Weights of a small mixture-of-experts language model, trained from scratch on English Wikipedia.
Size: width 192, vocabulary 8192.
Training: 288M tokens, 8796 steps.
Below are experts of layer 4 (counted from 0) of a mixture-of-experts language model. Rows are named router (the router's row for the expert), gate (a neuron's input weights, with its number), up (a neuron's input weights, with its number) and show model dimensions 96-191. Each number is 200 + 40 x the weight over its row's rms, rounded and kept within 0 to 999.
After each expert's rows: a language model's description of what the expert responds to. This comes from a sample of Wikipedia text that the model never trained on.

# expert 8
router,150,191,207,163,226,150,260,148,215,196,200,222,253,121,204,251,191,158,159,189,184,293,146,224,219,241,162,221,165,176,215,196,208,162,229,183,172,173,234,206,262,145,175,231,250,171,175,214,176,272,233,198,228,205,169,188,213,322,191,233,167,205,227,176,162,154,166,254,189,192,186,179,211,162,105,238,160,204,194,192,146,224,184,253,242,143,189,199,145,197,218,122,239,146,222,291
gate0,195,176,267,157,178,212,142,174,187,256,175,219,221,172,256,170,137,200,208,232,201,253,129,104,141,220,221,204,206,158,168,206,175,229,171,198,227,207,225,229,235,183,179,229,214,214,139,152,249,211,197,202,197,181,318,134,252,179,224,215,139,238,271,212,200,205,195,250,166,147,206,176,208,175,249,163,137,180,203,258,220,185,204,213,138,207,243,244,208,308,248,164,179,184,242,205
up0,211,258,176,197,132,148,233,280,144,156,272,172,171,220,189,240,260,239,211,142,118,209,139,222,193,216,189,240,134,263,121,224,134,286,193,196,245,156,141,218,228,148,240,196,190,171,210,197,192,178,183,189,182,154,175,129,194,183,252,261,269,143,178,213,181,233,258,158,207,197,160,214,181,170,243,253,221,232,174,202,219,182,196,191,179,171,211,215,172,194,188,207,242,191,167,172
gate1,170,194,261,149,173,233,242,170,170,172,222,189,195,209,250,274,108,174,285,243,153,176,240,133,157,187,221,186,150,171,211,165,228,161,182,191,266,179,153,241,185,127,191,203,187,150,219,165,178,238,201,278,196,182,147,174,210,269,164,177,232,159,161,235,223,225,182,223,181,212,163,149,217,157,229,218,187,169,231,175,253,212,148,249,222,228,243,184,228,182,256,211,143,196,211,230
up1,185,161,199,176,144,203,205,225,172,273,305,180,123,186,131,174,210,260,299,183,226,152,231,154,160,181,236,115,206,268,220,182,210,193,178,190,181,129,266,208,205,260,229,205,185,209,156,202,179,216,219,186,239,263,149,239,246,195,285,195,180,186,224,234,198,206,212,198,177,199,211,186,152,224,188,219,228,163,234,266,172,204,199,250,243,219,151,145,245,175,216,200,212,163,213,205
What it handles: Foreign name pieces. Word pieces inside foreign or transliterated names and terms, often lowercase starts or accented bytes, such as F in Füszeres, Bar in Barzani, Kaz.

# expert 11
router,213,223,285,237,191,199,220,183,244,320,181,291,222,178,178,214,136,195,229,209,222,248,167,153,234,165,119,183,202,210,260,200,213,172,242,209,224,162,211,208,167,224,118,180,196,151,141,122,241,287,261,247,192,196,121,134,181,258,179,150,183,204,226,141,214,207,189,231,189,209,216,180,206,153,185,173,193,199,160,216,270,150,202,260,196,207,280,218,171,212,150,195,205,278,248,252
gate0,148,76,187,228,192,236,197,215,232,180,196,234,183,180,248,187,102,172,194,197,206,246,159,192,180,245,183,245,249,166,247,188,195,170,212,315,240,200,249,175,168,208,214,220,272,144,202,173,207,182,239,170,168,237,236,182,198,220,196,169,143,248,291,245,166,198,217,210,216,247,209,247,235,197,191,196,183,215,152,155,258,198,174,219,259,168,281,192,167,238,192,120,129,205,237,208
up0,231,238,182,207,210,212,169,183,119,268,257,251,173,232,208,292,215,253,166,215,223,212,193,214,262,143,125,221,175,208,166,246,201,116,199,166,198,213,220,198,156,171,204,298,197,189,209,184,237,171,128,216,194,232,235,174,198,180,304,173,212,132,203,146,147,215,176,209,203,243,170,146,186,203,102,137,199,146,198,200,238,198,252,216,118,207,175,192,127,191,200,229,242,177,159,209
gate1,194,212,191,215,172,179,205,193,228,163,201,225,256,142,201,177,209,208,246,261,132,240,172,156,253,212,243,232,235,158,169,237,181,182,258,209,190,161,211,202,228,215,178,159,159,236,211,161,197,122,292,232,276,186,359,199,157,143,257,204,165,257,241,160,159,162,191,182,162,155,253,255,205,207,201,223,184,181,268,188,166,213,205,190,146,234,210,162,175,182,126,280,214,187,226,195
up1,152,104,149,266,229,223,253,213,172,209,157,281,139,177,222,252,176,227,161,206,133,208,164,197,143,166,160,201,255,268,220,199,223,232,128,265,195,243,192,194,164,205,198,123,222,196,189,178,142,233,162,254,219,114,194,255,189,155,156,263,212,175,135,199,217,207,238,170,266,193,263,284,231,136,267,233,211,210,221,149,168,239,238,181,214,247,134,208,220,147,146,223,193,170,204,242
What it handles: Name-final syllables. Word-final pieces completing surnames, place names and words, such as -gow, -idge, -ić, -sky, -mingham, Lendv-ay, weekd-ays.

# expert 43
router,137,196,190,146,175,189,261,172,199,156,226,161,169,201,193,238,240,150,198,161,200,195,166,161,140,227,218,248,177,182,155,207,236,141,225,227,176,183,233,214,310,175,188,275,242,200,164,245,190,245,190,181,194,217,211,208,287,271,196,182,218,214,215,160,74,113,100,196,185,136,208,217,287,256,198,207,164,133,209,191,186,271,166,212,269,130,137,137,211,197,230,181,157,157,241,154
gate0,226,223,182,184,232,176,168,231,228,117,165,245,219,185,274,121,238,202,271,236,173,211,235,136,205,168,210,214,235,91,255,232,238,194,172,210,219,216,135,146,222,155,183,165,238,232,119,213,175,278,206,217,177,173,208,219,185,218,143,148,202,179,217,186,207,165,161,224,218,241,207,205,209,179,162,275,135,196,190,205,188,250,215,198,221,198,249,170,193,247,209,193,180,195,218,171
up0,145,179,204,202,250,229,196,143,129,130,181,208,219,213,196,174,241,198,171,285,248,172,195,208,162,193,232,244,193,233,197,196,248,221,223,186,286,178,167,131,269,243,175,219,152,177,208,154,206,179,181,209,214,263,145,179,188,188,229,122,305,241,251,175,174,130,203,155,193,233,236,219,196,203,149,230,249,184,215,233,189,203,193,235,155,173,145,189,177,219,251,221,141,185,261,211
gate1,247,204,200,226,249,240,247,181,154,213,285,234,245,184,251,231,166,180,245,124,188,279,256,225,177,216,251,192,200,251,239,236,152,183,230,214,191,205,224,235,223,167,156,253,184,221,140,243,303,151,170,203,135,165,251,202,235,168,200,129,198,179,241,151,117,179,210,258,165,178,185,209,219,164,237,137,250,210,210,181,218,269,220,203,193,163,185,209,151,200,258,255,178,268,144,177
up1,179,169,231,246,209,160,199,244,236,223,237,115,206,151,142,216,204,209,148,200,147,258,187,206,218,214,161,260,179,165,198,235,210,154,112,206,237,203,168,229,194,265,257,212,264,202,273,241,168,271,178,162,239,193,283,156,274,211,159,194,244,196,253,192,223,204,240,200,184,183,236,183,131,213,228,267,101,214,204,213,217,240,119,169,153,225,265,186,180,166,209,237,197,197,150,243
What it handles: Single-letter word starts. Single letters or short consonant clusters opening a split word, often after hyphens or headings, like d-ubbed, fl-oor, F-ormats, c-landestine.

# expert 1
router,147,182,205,176,290,179,208,175,235,183,181,231,239,192,196,219,291,181,149,177,165,286,194,190,204,199,172,188,118,138,203,206,174,182,207,217,166,193,213,211,225,215,219,204,268,129,169,252,208,181,222,214,156,150,160,186,299,247,227,186,110,196,201,295,160,189,130,176,174,154,149,234,246,181,106,211,200,197,230,214,208,161,241,223,202,188,199,254,173,142,186,137,222,222,200,264
gate0,123,188,136,209,290,188,213,196,212,206,235,186,232,194,211,198,175,210,188,240,216,213,262,221,168,185,189,207,141,212,152,197,229,194,214,195,199,236,170,234,268,203,170,185,191,123,198,172,250,221,147,175,107,225,189,194,183,255,255,157,131,168,180,144,136,157,182,256,166,183,205,264,262,208,170,271,186,200,226,229,255,144,188,167,216,165,218,215,232,245,269,199,187,183,207,185
up0,207,186,195,212,237,162,218,161,210,192,222,188,220,148,282,182,238,227,192,157,249,164,250,153,164,224,236,165,279,231,264,190,250,134,249,219,289,192,199,266,196,234,216,230,161,220,181,155,164,187,256,236,219,227,106,172,271,177,167,205,250,196,167,201,167,159,211,154,248,186,203,192,272,262,224,187,217,159,170,178,146,170,165,183,187,130,222,238,216,202,146,230,291,211,188,234
gate1,223,210,176,176,270,315,265,227,230,125,159,309,251,172,209,220,283,177,184,184,205,187,294,157,214,156,248,173,228,164,155,235,160,155,165,189,213,206,245,257,216,218,206,127,257,173,210,182,212,255,252,167,228,155,176,179,265,175,166,136,229,148,197,172,177,222,230,323,181,130,170,160,216,221,222,150,210,187,223,197,169,179,284,141,169,170,162,244,238,112,192,216,169,175,242,211
up1,199,159,277,174,202,178,215,180,284,186,187,213,210,212,252,192,265,211,172,242,212,235,297,211,207,190,177,171,209,201,216,211,207,126,190,220,207,176,259,144,235,298,185,185,187,170,260,202,244,196,252,173,209,219,156,207,289,256,177,169,204,204,244,219,241,189,209,217,204,172,271,248,136,155,206,121,227,214,240,156,248,133,250,160,203,161,169,193,260,232,272,270,200,162,175,164
What it handles: Table cells and separators. Pipe separators, dashes, semicolons and small numbers inside data tables and lists, such as | 50 |, – | –, 7%; and the cc in 1390 cc.

# expert 26
router,187,186,223,151,206,145,289,234,260,175,181,170,173,171,132,130,242,162,238,208,183,252,153,149,115,187,208,211,176,181,192,203,197,184,214,196,257,142,192,205,205,145,183,187,186,222,146,175,119,244,168,156,192,205,193,198,268,200,219,143,170,181,264,195,211,177,220,217,243,253,263,196,248,138,160,236,208,237,167,229,242,257,169,248,253,104,176,133,156,182,229,167,189,210,224,150
gate0,204,198,218,171,251,195,239,147,151,125,171,153,190,103,212,158,239,208,252,197,218,206,176,198,209,174,238,239,166,260,151,198,247,145,212,146,214,214,240,197,218,174,190,291,240,224,274,205,177,260,135,132,225,176,203,227,164,131,185,89,222,232,170,145,135,226,225,259,219,214,215,141,266,180,245,219,214,218,180,284,228,233,227,232,195,175,223,134,236,175,228,157,261,219,258,167
up0,172,199,276,228,265,253,249,210,127,239,250,178,216,83,201,90,155,189,223,172,171,216,162,308,205,190,134,196,193,233,172,168,182,256,225,242,163,172,216,209,232,227,200,185,213,169,183,283,204,168,252,249,239,174,137,223,260,218,173,233,234,123,156,207,232,166,208,220,249,202,241,121,121,183,96,181,227,222,195,167,226,169,129,192,157,161,231,246,204,241,258,175,214,190,230,183
gate1,173,209,199,178,230,254,205,244,176,180,154,208,149,117,180,131,177,163,249,252,181,199,126,163,192,174,269,200,259,192,154,219,257,179,156,202,245,214,171,249,223,175,206,223,193,230,224,257,192,250,261,212,231,187,163,253,209,236,282,158,201,199,164,136,152,251,214,194,274,166,252,173,241,187,182,214,208,205,238,124,291,241,169,168,179,150,201,122,161,180,228,144,251,194,188,118
up1,181,196,224,182,215,222,228,163,190,216,187,260,189,189,135,240,198,156,115,153,214,226,184,181,180,196,228,182,211,133,193,239,228,187,171,215,197,230,192,223,211,135,138,211,162,158,240,238,290,234,162,299,135,179,182,241,131,212,185,208,187,190,184,155,181,279,283,183,207,150,198,181,140,192,207,211,149,266,217,218,227,260,261,235,159,162,130,224,159,168,203,274,279,160,217,295
What it handles: Single consonant word pieces. Single consonant letters or short clusters inside words and names, such as Whites-n-ake, horn-b-ill, kid-n-apped, absor-b-ing.

# expert 14
router,183,223,192,183,161,202,172,250,190,239,193,142,183,134,248,211,146,140,245,151,188,161,178,107,240,112,189,149,144,184,235,232,260,210,211,187,249,219,251,220,186,221,229,120,213,124,176,146,243,296,295,174,181,203,184,215,292,228,163,290,143,133,232,213,172,213,179,151,206,223,161,175,232,172,201,244,234,194,156,223,242,155,218,205,192,186,217,187,152,224,157,199,158,189,275,191
gate0,172,269,202,172,197,169,199,200,203,214,212,141,207,195,219,186,147,197,218,217,134,156,173,174,166,233,276,209,178,242,167,161,246,158,238,190,269,244,241,211,200,180,264,191,214,216,158,261,167,92,199,150,190,213,208,232,224,195,196,181,155,258,206,240,310,132,165,199,167,155,158,128,166,173,227,181,181,160,286,191,208,204,247,189,143,161,110,177,217,151,147,257,276,216,129,182
up0,146,189,207,187,177,216,244,174,214,217,207,216,220,200,133,178,179,217,140,235,265,270,212,190,128,139,166,232,256,189,217,217,157,260,200,278,93,238,193,169,169,247,216,213,185,137,206,194,219,202,273,207,171,132,185,184,249,190,260,213,174,142,160,173,147,270,249,155,197,180,233,189,232,232,118,210,172,235,191,212,282,295,164,145,177,157,233,166,222,112,211,186,258,214,223,175
gate1,191,232,155,267,249,243,211,226,178,154,219,201,229,229,234,218,226,142,219,248,152,156,219,253,204,252,201,210,178,79,173,154,180,271,124,199,204,112,212,211,139,221,192,189,221,247,239,239,236,205,301,206,213,181,204,203,230,254,203,220,162,207,222,177,277,225,154,198,184,137,179,244,199,202,197,220,198,187,200,245,205,214,237,143,219,163,207,146,164,121,281,247,212,242,190,222
up1,196,227,187,207,200,213,186,167,177,148,203,201,242,241,203,207,228,166,121,152,106,126,227,224,211,133,222,230,228,266,205,260,191,207,159,188,207,162,164,169,175,158,281,233,162,253,238,195,139,249,212,149,229,250,180,164,162,100,244,131,101,221,153,235,211,247,230,228,255,221,263,226,214,200,190,198,146,185,249,202,257,184,188,196,254,182,210,173,237,166,188,139,192,207,181,234
What it handles: Verb past/participle endings. Verb inflections and whole verbs in narrative prose, such as -ed, -ing, -ised endings, called, wrote, took, using.

# expert 28
router,199,142,275,195,214,181,207,114,185,222,193,222,262,146,189,198,221,234,131,239,177,187,149,170,200,133,131,168,95,185,221,223,157,145,183,184,194,205,244,259,237,158,200,190,252,110,171,243,229,196,263,208,158,159,181,208,194,276,253,196,175,182,220,183,200,162,177,167,175,205,131,187,224,250,139,170,164,227,218,217,194,194,215,225,169,203,187,208,200,191,218,153,176,213,253,264
gate0,175,239,141,267,210,239,300,155,247,199,254,134,226,187,220,216,196,161,226,130,213,265,196,87,178,191,163,149,248,191,187,218,191,125,142,150,245,202,144,240,246,174,215,179,240,207,247,132,171,229,205,266,191,219,160,301,185,218,157,228,208,165,204,222,234,233,254,254,218,187,253,231,219,189,191,247,182,162,193,217,196,273,149,218,228,218,239,106,142,194,211,237,181,184,193,246
up0,244,147,250,299,248,209,186,194,267,189,176,76,245,146,207,241,212,131,239,165,220,197,171,211,150,197,239,246,200,223,158,303,230,217,231,232,197,255,218,254,216,229,275,206,144,161,287,181,192,206,199,174,159,313,177,213,233,187,168,219,181,195,229,206,239,128,252,180,209,170,142,279,138,238,137,186,184,136,175,239,121,236,205,174,267,147,183,175,191,125,161,193,225,175,216,173
gate1,184,186,284,201,87,197,200,165,76,242,183,182,246,195,240,216,120,194,205,199,198,248,193,145,152,199,205,216,188,185,195,260,200,197,254,225,206,219,233,212,251,141,172,239,223,211,186,239,187,216,207,241,192,170,230,182,139,112,191,192,151,249,177,189,209,157,141,249,143,237,158,107,183,241,252,203,208,213,169,162,232,186,188,213,237,180,217,193,205,186,197,205,151,271,197,256
up1,188,192,172,187,141,216,171,160,251,197,220,240,271,207,149,169,178,216,197,221,210,168,242,142,167,172,194,222,169,160,255,212,254,185,223,246,146,139,264,190,175,195,190,132,215,214,193,209,211,188,166,221,231,173,160,228,172,203,198,207,219,185,184,227,140,186,282,162,140,179,226,191,203,194,299,155,166,234,163,131,207,219,284,211,206,238,185,128,159,170,178,200,233,119,231,131
What it handles: Months and years. Month names and year or day numbers in dates, such as August 15, in January 2025, 1955–1959, from 2011 to 2014.

# expert 20
router,176,209,235,179,262,190,215,194,240,195,183,173,168,183,247,179,262,168,244,167,195,212,122,207,155,118,177,168,139,147,212,185,238,205,220,252,225,158,240,176,212,184,143,223,177,238,146,214,196,182,204,153,223,172,206,154,209,209,263,230,190,244,224,255,196,169,188,179,155,138,179,167,234,203,171,125,169,181,200,228,287,186,203,283,185,152,196,188,191,189,263,160,172,267,163,212
gate0,208,234,263,210,183,125,160,193,236,192,208,253,179,178,200,220,132,231,194,192,198,235,208,248,226,210,193,205,268,151,186,198,158,263,198,224,181,237,251,187,172,229,177,148,251,177,121,168,160,322,197,126,178,192,227,175,198,188,179,254,220,216,189,272,256,222,202,231,247,198,165,206,188,260,167,201,187,193,163,171,184,194,204,188,199,146,188,197,211,174,277,169,207,217,274,165
up0,297,222,159,110,224,146,222,189,167,145,239,178,230,211,202,248,265,160,164,240,281,174,225,195,168,268,203,224,185,217,187,191,228,187,145,146,193,181,170,250,225,295,197,219,213,231,214,210,159,194,229,261,154,270,146,221,218,279,263,163,194,183,187,119,198,250,198,216,114,160,179,188,243,176,280,174,201,231,149,224,211,176,147,224,112,248,197,218,243,226,174,118,173,191,196,180
gate1,102,135,188,202,185,193,205,185,228,213,218,209,103,160,123,178,197,200,182,170,239,232,210,239,250,90,214,201,125,182,189,262,119,263,204,163,287,212,183,172,158,182,174,217,163,184,187,197,236,301,254,165,198,204,190,203,164,202,213,184,259,223,185,186,168,134,135,237,135,164,141,232,202,181,213,224,212,272,148,233,217,256,156,168,225,228,188,191,241,292,198,136,203,259,187,191
up1,103,192,217,99,201,228,146,228,222,159,196,256,169,117,184,234,205,165,156,118,262,222,228,230,146,218,273,234,214,202,183,189,208,144,184,222,237,196,222,76,261,209,219,222,197,138,199,255,107,194,210,170,215,169,238,269,225,212,237,92,232,244,219,175,169,257,134,266,203,187,228,270,202,172,147,210,226,138,209,189,198,282,231,222,190,181,181,202,229,159,284,232,196,184,200,226
What it handles: Common nouns after determiners. Everyday nouns after the, a or his in biographies and sports, such as team, season, family, life, wife, club.

# expert 19
router,156,193,195,236,222,174,190,197,236,197,167,188,268,171,194,279,190,201,169,157,181,223,157,236,120,252,208,159,165,188,207,234,186,179,253,209,192,153,206,196,346,150,154,216,222,221,160,272,256,257,225,189,205,272,169,184,186,214,234,230,196,175,222,220,187,187,158,200,209,62,160,163,274,219,148,269,199,179,160,234,171,236,162,227,218,176,222,165,194,222,187,150,180,161,193,239
gate0,104,174,158,240,275,166,217,117,163,129,199,196,231,218,170,154,209,181,251,233,254,160,196,249,220,186,219,236,192,234,271,162,222,224,273,216,247,195,265,177,265,156,178,251,220,223,179,226,194,255,176,212,156,239,231,189,207,228,253,149,151,194,236,185,221,171,216,169,195,137,182,129,205,232,185,207,201,150,186,201,235,205,184,131,196,165,264,134,116,214,218,206,242,246,167,160
up0,209,131,233,229,104,225,152,194,172,224,234,261,283,214,178,223,237,242,166,237,204,216,135,189,211,155,247,190,142,182,228,130,202,151,168,146,235,125,217,171,214,188,202,216,244,271,193,234,146,154,152,229,199,146,201,264,211,190,209,188,259,179,267,208,160,256,191,173,227,236,141,166,193,176,145,211,119,267,146,161,245,223,149,235,217,291,187,242,182,176,174,189,135,205,218,211
gate1,222,171,211,249,201,207,295,224,195,184,188,164,168,129,186,261,222,178,210,173,150,189,191,193,159,133,140,216,191,262,213,133,135,201,221,241,210,253,247,226,176,288,189,241,118,190,159,232,163,205,168,194,218,227,239,271,216,229,221,200,170,288,184,221,217,227,163,204,202,144,273,175,229,177,170,210,223,149,215,236,184,212,255,110,243,122,208,234,174,123,202,192,199,188,210,179
up1,239,160,227,184,193,237,239,190,196,221,233,203,190,238,268,252,243,237,287,211,159,134,192,263,239,137,152,197,223,243,184,228,274,102,179,253,194,222,175,181,183,153,147,249,249,207,237,188,224,217,167,172,205,197,232,144,199,205,205,264,229,283,196,188,233,196,198,235,202,153,155,161,232,235,223,208,238,178,229,184,188,170,223,147,218,257,184,220,220,217,148,162,163,184,184,273
What it handles: Word-initial prefixes. Opening pieces of split lowercase or capitalized words after articles or conjunctions, like re, inter, dis, sp, lif-ted, Rec-eption.

# expert 5
router,133,188,160,217,223,164,194,146,209,269,167,249,182,198,213,164,248,123,105,146,191,229,202,195,168,189,185,205,110,178,190,246,169,151,190,176,205,181,259,266,230,182,202,205,221,114,189,182,209,172,255,209,278,191,161,183,226,246,255,284,141,239,178,202,188,178,191,185,161,213,141,172,257,216,164,190,99,196,241,236,213,193,251,198,244,220,227,164,187,116,154,179,176,158,228,225
gate0,160,222,223,174,177,163,235,260,162,235,142,190,143,206,212,274,160,209,193,247,127,256,206,202,176,231,145,243,220,175,229,243,254,188,260,237,191,174,160,246,218,272,231,199,274,238,242,142,280,203,240,246,221,225,292,154,186,231,219,189,167,280,161,168,234,283,137,169,215,132,223,164,276,220,185,268,173,194,173,189,302,237,231,194,176,179,233,212,137,207,244,205,257,235,218,169
up0,228,256,164,189,220,240,173,207,184,175,167,249,172,223,209,208,227,120,151,271,228,199,155,184,207,260,129,169,196,200,160,140,217,183,214,153,236,86,274,249,228,231,182,203,201,169,209,135,205,192,238,209,169,161,119,205,206,211,249,227,138,172,226,167,257,216,131,189,121,155,161,186,219,269,226,212,188,162,224,224,199,199,254,213,187,246,235,108,231,207,155,247,195,208,211,290
gate1,171,292,188,175,274,181,206,206,259,283,172,198,222,204,189,193,258,163,216,168,305,196,214,188,172,210,260,194,160,199,239,267,174,263,148,195,212,162,211,202,290,148,236,221,231,136,128,199,261,180,258,194,109,226,236,162,233,226,102,244,133,232,265,202,136,133,278,243,213,191,184,179,221,262,226,205,212,232,167,165,181,148,121,191,185,268,193,160,230,151,207,170,331,136,215,143
up1,179,143,227,211,182,231,102,218,189,179,268,260,167,215,143,155,222,143,223,129,203,216,201,147,260,259,202,107,184,179,221,149,207,203,210,231,140,190,200,178,223,138,241,148,289,191,145,267,201,171,278,214,135,131,242,209,260,195,193,236,173,191,216,175,237,238,225,228,211,206,153,199,225,232,205,204,242,149,223,172,266,144,213,177,188,280,240,238,108,186,192,204,144,182,203,227
What it handles: Numbers in tables. Numeric tokens, mostly one or two digits, in results tables, scores, dates and statistics, such as Set 4, 52, -2,862 and 26.62.

# expert 23
router,207,189,160,206,162,137,166,248,280,241,224,214,184,222,188,245,165,193,181,160,192,232,193,178,191,156,178,184,153,186,142,219,171,153,153,256,213,234,207,233,344,226,139,239,225,167,177,238,201,229,243,134,130,141,169,134,169,137,202,256,202,170,274,218,220,164,109,208,152,168,233,202,220,207,231,165,275,165,244,229,223,121,213,200,214,170,183,200,196,209,222,156,188,197,236,258
gate0,227,259,236,194,162,182,198,190,233,209,270,244,219,188,205,181,220,245,198,176,257,193,201,166,260,76,232,223,106,255,171,231,154,156,209,290,209,220,267,189,259,204,157,238,139,254,228,216,197,195,150,201,167,128,213,172,194,214,165,218,296,189,240,181,209,190,220,237,241,117,237,196,175,200,86,116,203,234,211,265,170,207,212,147,192,210,256,217,175,274,255,181,172,258,260,280
up0,255,197,167,187,163,249,287,264,177,227,142,172,202,188,162,133,287,211,240,174,262,249,229,177,241,162,222,173,200,199,250,242,216,202,195,192,163,233,258,137,198,193,243,247,258,159,193,149,188,137,219,214,227,216,202,202,142,232,226,197,194,197,201,248,180,277,262,173,227,220,173,311,80,222,211,203,259,164,152,207,177,244,173,158,190,195,230,209,226,163,199,259,281,238,148,212
gate1,186,182,269,193,121,240,216,291,254,247,253,120,170,136,192,204,190,214,184,261,167,252,233,169,174,179,219,161,174,208,145,170,105,143,235,266,233,197,289,223,251,236,167,210,141,278,224,226,197,239,194,197,141,201,196,187,227,157,228,142,162,168,202,261,194,190,268,256,174,228,200,215,208,254,247,204,154,214,189,141,211,189,255,240,211,189,221,173,120,164,247,192,235,119,231,166
up1,162,140,127,194,138,169,199,233,191,157,308,155,251,174,179,198,223,190,186,225,185,202,182,133,199,213,154,191,229,200,149,222,181,138,147,203,210,213,253,169,218,215,181,195,183,145,159,139,170,223,188,222,248,158,181,185,193,128,256,187,193,204,235,178,266,283,220,200,261,213,165,230,170,247,168,151,214,209,199,273,268,223,198,172,229,332,151,200,168,219,157,244,210,177,212,275
What it handles: Mid-word stems. Middle stem pieces of split Latinate words before endings like -ed, -ion, -ing, such as ex-cess, comp-lic-ations, Dep-art-ure.

# expert 45
router,188,220,213,211,287,142,253,141,198,231,128,323,184,139,189,192,241,196,231,218,124,232,207,226,143,162,171,130,172,190,125,239,157,174,210,190,175,231,189,222,179,207,216,148,231,203,161,192,146,190,217,228,195,216,219,186,272,220,113,191,187,321,186,158,160,158,174,183,146,233,211,172,249,203,162,225,174,137,190,221,258,202,231,216,192,228,285,152,189,228,227,189,224,179,170,218
gate0,174,261,223,227,262,256,147,263,180,230,197,211,211,228,196,247,148,221,274,202,154,235,186,190,172,186,231,157,170,225,162,202,220,259,249,185,223,255,142,189,199,246,187,189,259,155,136,178,156,170,196,175,183,264,208,153,237,125,236,262,206,260,207,212,236,184,195,168,231,172,247,239,189,235,251,130,254,204,260,226,205,235,189,181,229,150,238,190,161,166,189,181,181,220,180,265
up0,252,231,151,266,176,231,199,191,165,188,214,185,235,261,165,184,188,218,156,144,206,264,247,239,174,173,183,186,273,163,206,229,239,184,253,190,214,247,195,321,242,187,146,170,297,244,184,249,279,153,209,162,183,206,218,234,256,162,209,200,191,200,177,215,270,306,220,215,226,185,229,184,197,228,181,244,217,118,213,217,163,227,210,209,194,180,172,188,185,146,195,242,145,160,231,217
gate1,176,151,186,238,236,222,223,207,172,152,131,103,174,166,258,161,214,234,273,234,162,222,120,141,181,195,195,213,182,188,267,233,165,269,253,224,223,158,128,200,273,264,174,225,247,278,191,169,184,217,181,187,204,231,240,196,168,204,152,166,227,269,180,195,153,235,186,149,235,157,183,229,241,107,202,210,189,189,185,209,208,192,178,180,175,272,211,236,152,241,207,204,181,177,246,216
up1,206,264,210,121,175,140,218,164,242,176,194,147,185,232,270,141,173,220,166,260,227,233,193,234,254,192,171,233,115,255,201,154,239,163,150,177,228,281,238,196,227,213,171,163,264,192,256,183,214,161,243,201,175,212,162,220,230,175,243,116,193,137,218,242,201,209,163,237,209,306,266,177,151,264,197,245,272,267,266,225,163,191,192,168,163,204,211,185,210,227,159,211,201,240,245,195
What it handles: Coordinates, units and decimals. Degree and minute signs, units and decimal digits in coordinates and measurements, such as 78.2585°N, km, ft, and 400.4 /sqmi.

# expert 24
router,163,270,136,211,208,212,229,199,187,222,187,262,202,207,224,223,163,111,156,96,161,217,205,173,185,126,138,185,176,188,199,200,285,221,248,171,259,170,233,196,226,107,198,236,172,124,145,142,261,210,188,159,199,222,198,143,328,205,224,197,216,164,251,242,206,204,233,180,244,177,242,175,221,201,163,238,179,167,216,235,215,212,220,192,229,184,154,235,140,170,265,202,176,205,220,190
gate0,182,172,168,243,203,246,222,221,200,164,213,240,189,194,142,173,275,223,204,168,216,112,233,209,178,178,262,306,192,182,168,165,269,201,194,198,217,218,269,212,231,179,194,213,155,154,206,143,192,250,248,141,189,219,174,183,204,222,114,160,160,165,246,262,249,106,199,247,198,144,261,178,227,203,136,200,184,213,220,190,180,228,194,184,179,180,204,220,212,167,250,113,262,239,174,259
up0,254,154,179,125,212,198,204,238,199,183,240,158,197,221,215,146,298,212,179,235,128,225,189,204,190,198,202,192,145,184,172,145,220,155,240,208,214,205,177,141,205,225,239,215,225,170,129,206,271,174,164,234,218,229,236,153,289,187,191,240,294,199,209,215,218,196,175,174,141,145,171,149,170,278,205,202,205,177,245,204,172,187,147,185,227,275,186,260,179,293,183,273,213,145,180,224
gate1,222,229,232,208,221,220,171,199,249,167,165,197,153,167,148,222,216,178,238,194,194,222,219,215,197,134,181,240,188,239,214,251,275,158,158,144,185,209,188,181,256,190,245,164,215,124,239,160,155,193,203,234,159,256,184,236,178,209,209,181,191,138,221,243,274,229,166,160,155,225,145,152,141,139,203,277,114,241,259,205,155,144,194,288,208,272,247,164,162,161,234,216,218,175,230,132
up1,184,292,179,169,200,213,197,177,264,189,246,279,187,142,164,190,251,146,209,232,197,175,174,270,118,219,239,167,266,158,153,161,230,248,129,155,189,152,218,215,193,186,262,227,175,159,164,200,172,252,160,126,206,207,212,233,129,244,174,241,193,238,199,226,224,257,175,168,185,187,234,108,233,183,197,206,203,218,167,228,243,236,203,223,185,240,152,210,203,198,248,179,264,206,229,223
What it handles: Auxiliary and linking verbs. Forms of be and have right after a subject, such as was, is, were, has been, plus passive participles like given, based.

# expert 2
router,154,249,165,191,199,231,210,110,224,223,190,300,293,199,161,204,226,202,93,238,140,209,195,156,76,195,166,168,145,141,218,227,211,163,201,206,194,205,239,291,257,213,121,167,209,190,173,265,188,208,193,111,183,212,209,141,250,190,206,161,262,229,252,186,171,214,92,226,221,156,213,224,204,259,169,249,145,218,190,154,208,202,218,208,291,208,193,206,121,221,194,181,165,150,166,188
gate0,224,210,133,242,177,186,201,127,185,246,214,195,297,155,159,211,277,170,212,225,132,191,160,169,230,191,186,181,248,111,159,134,123,197,184,166,253,161,280,210,139,208,142,176,181,192,197,176,205,237,266,143,237,207,206,197,231,212,240,107,175,196,170,204,212,215,202,257,274,185,207,260,182,214,249,260,202,160,170,175,226,224,242,240,287,114,191,208,215,263,199,207,206,204,172,247
up0,103,177,183,207,223,274,223,211,114,213,176,221,203,174,256,265,184,249,202,172,135,170,224,200,249,204,193,186,244,268,186,195,197,198,186,221,200,165,187,165,101,100,208,262,193,206,194,162,199,237,270,251,175,208,179,161,59,170,218,249,197,181,224,190,241,210,186,149,154,234,128,225,205,240,224,267,252,246,144,190,160,224,143,147,198,251,204,199,217,132,159,200,107,254,180,238
gate1,234,202,219,213,193,142,243,218,275,258,94,241,192,254,204,134,300,151,137,264,216,170,175,152,218,203,244,238,191,204,175,217,208,200,218,144,190,215,213,196,136,201,127,235,224,191,214,215,252,206,242,271,207,202,183,240,178,213,153,256,284,135,200,226,170,218,267,186,174,219,167,149,194,170,221,196,155,271,213,196,213,216,138,179,268,170,170,259,56,264,176,181,244,217,182,175
up1,213,212,158,137,187,214,239,181,141,164,206,208,179,210,238,138,235,184,233,195,235,264,226,250,235,210,294,185,176,232,184,321,209,212,170,205,291,212,209,183,134,148,211,204,220,214,199,225,132,296,157,157,132,186,229,197,248,187,142,216,174,153,131,219,244,202,199,215,177,132,258,181,172,193,249,189,189,127,195,216,186,226,207,248,152,257,192,218,218,171,198,193,180,202,219,241
What it handles: Name-initial consonant fragments. Short word pieces right after a capital initial in foreign or unusual proper names, such as K-ab-ardian, P-iment-el, Lus-ignan.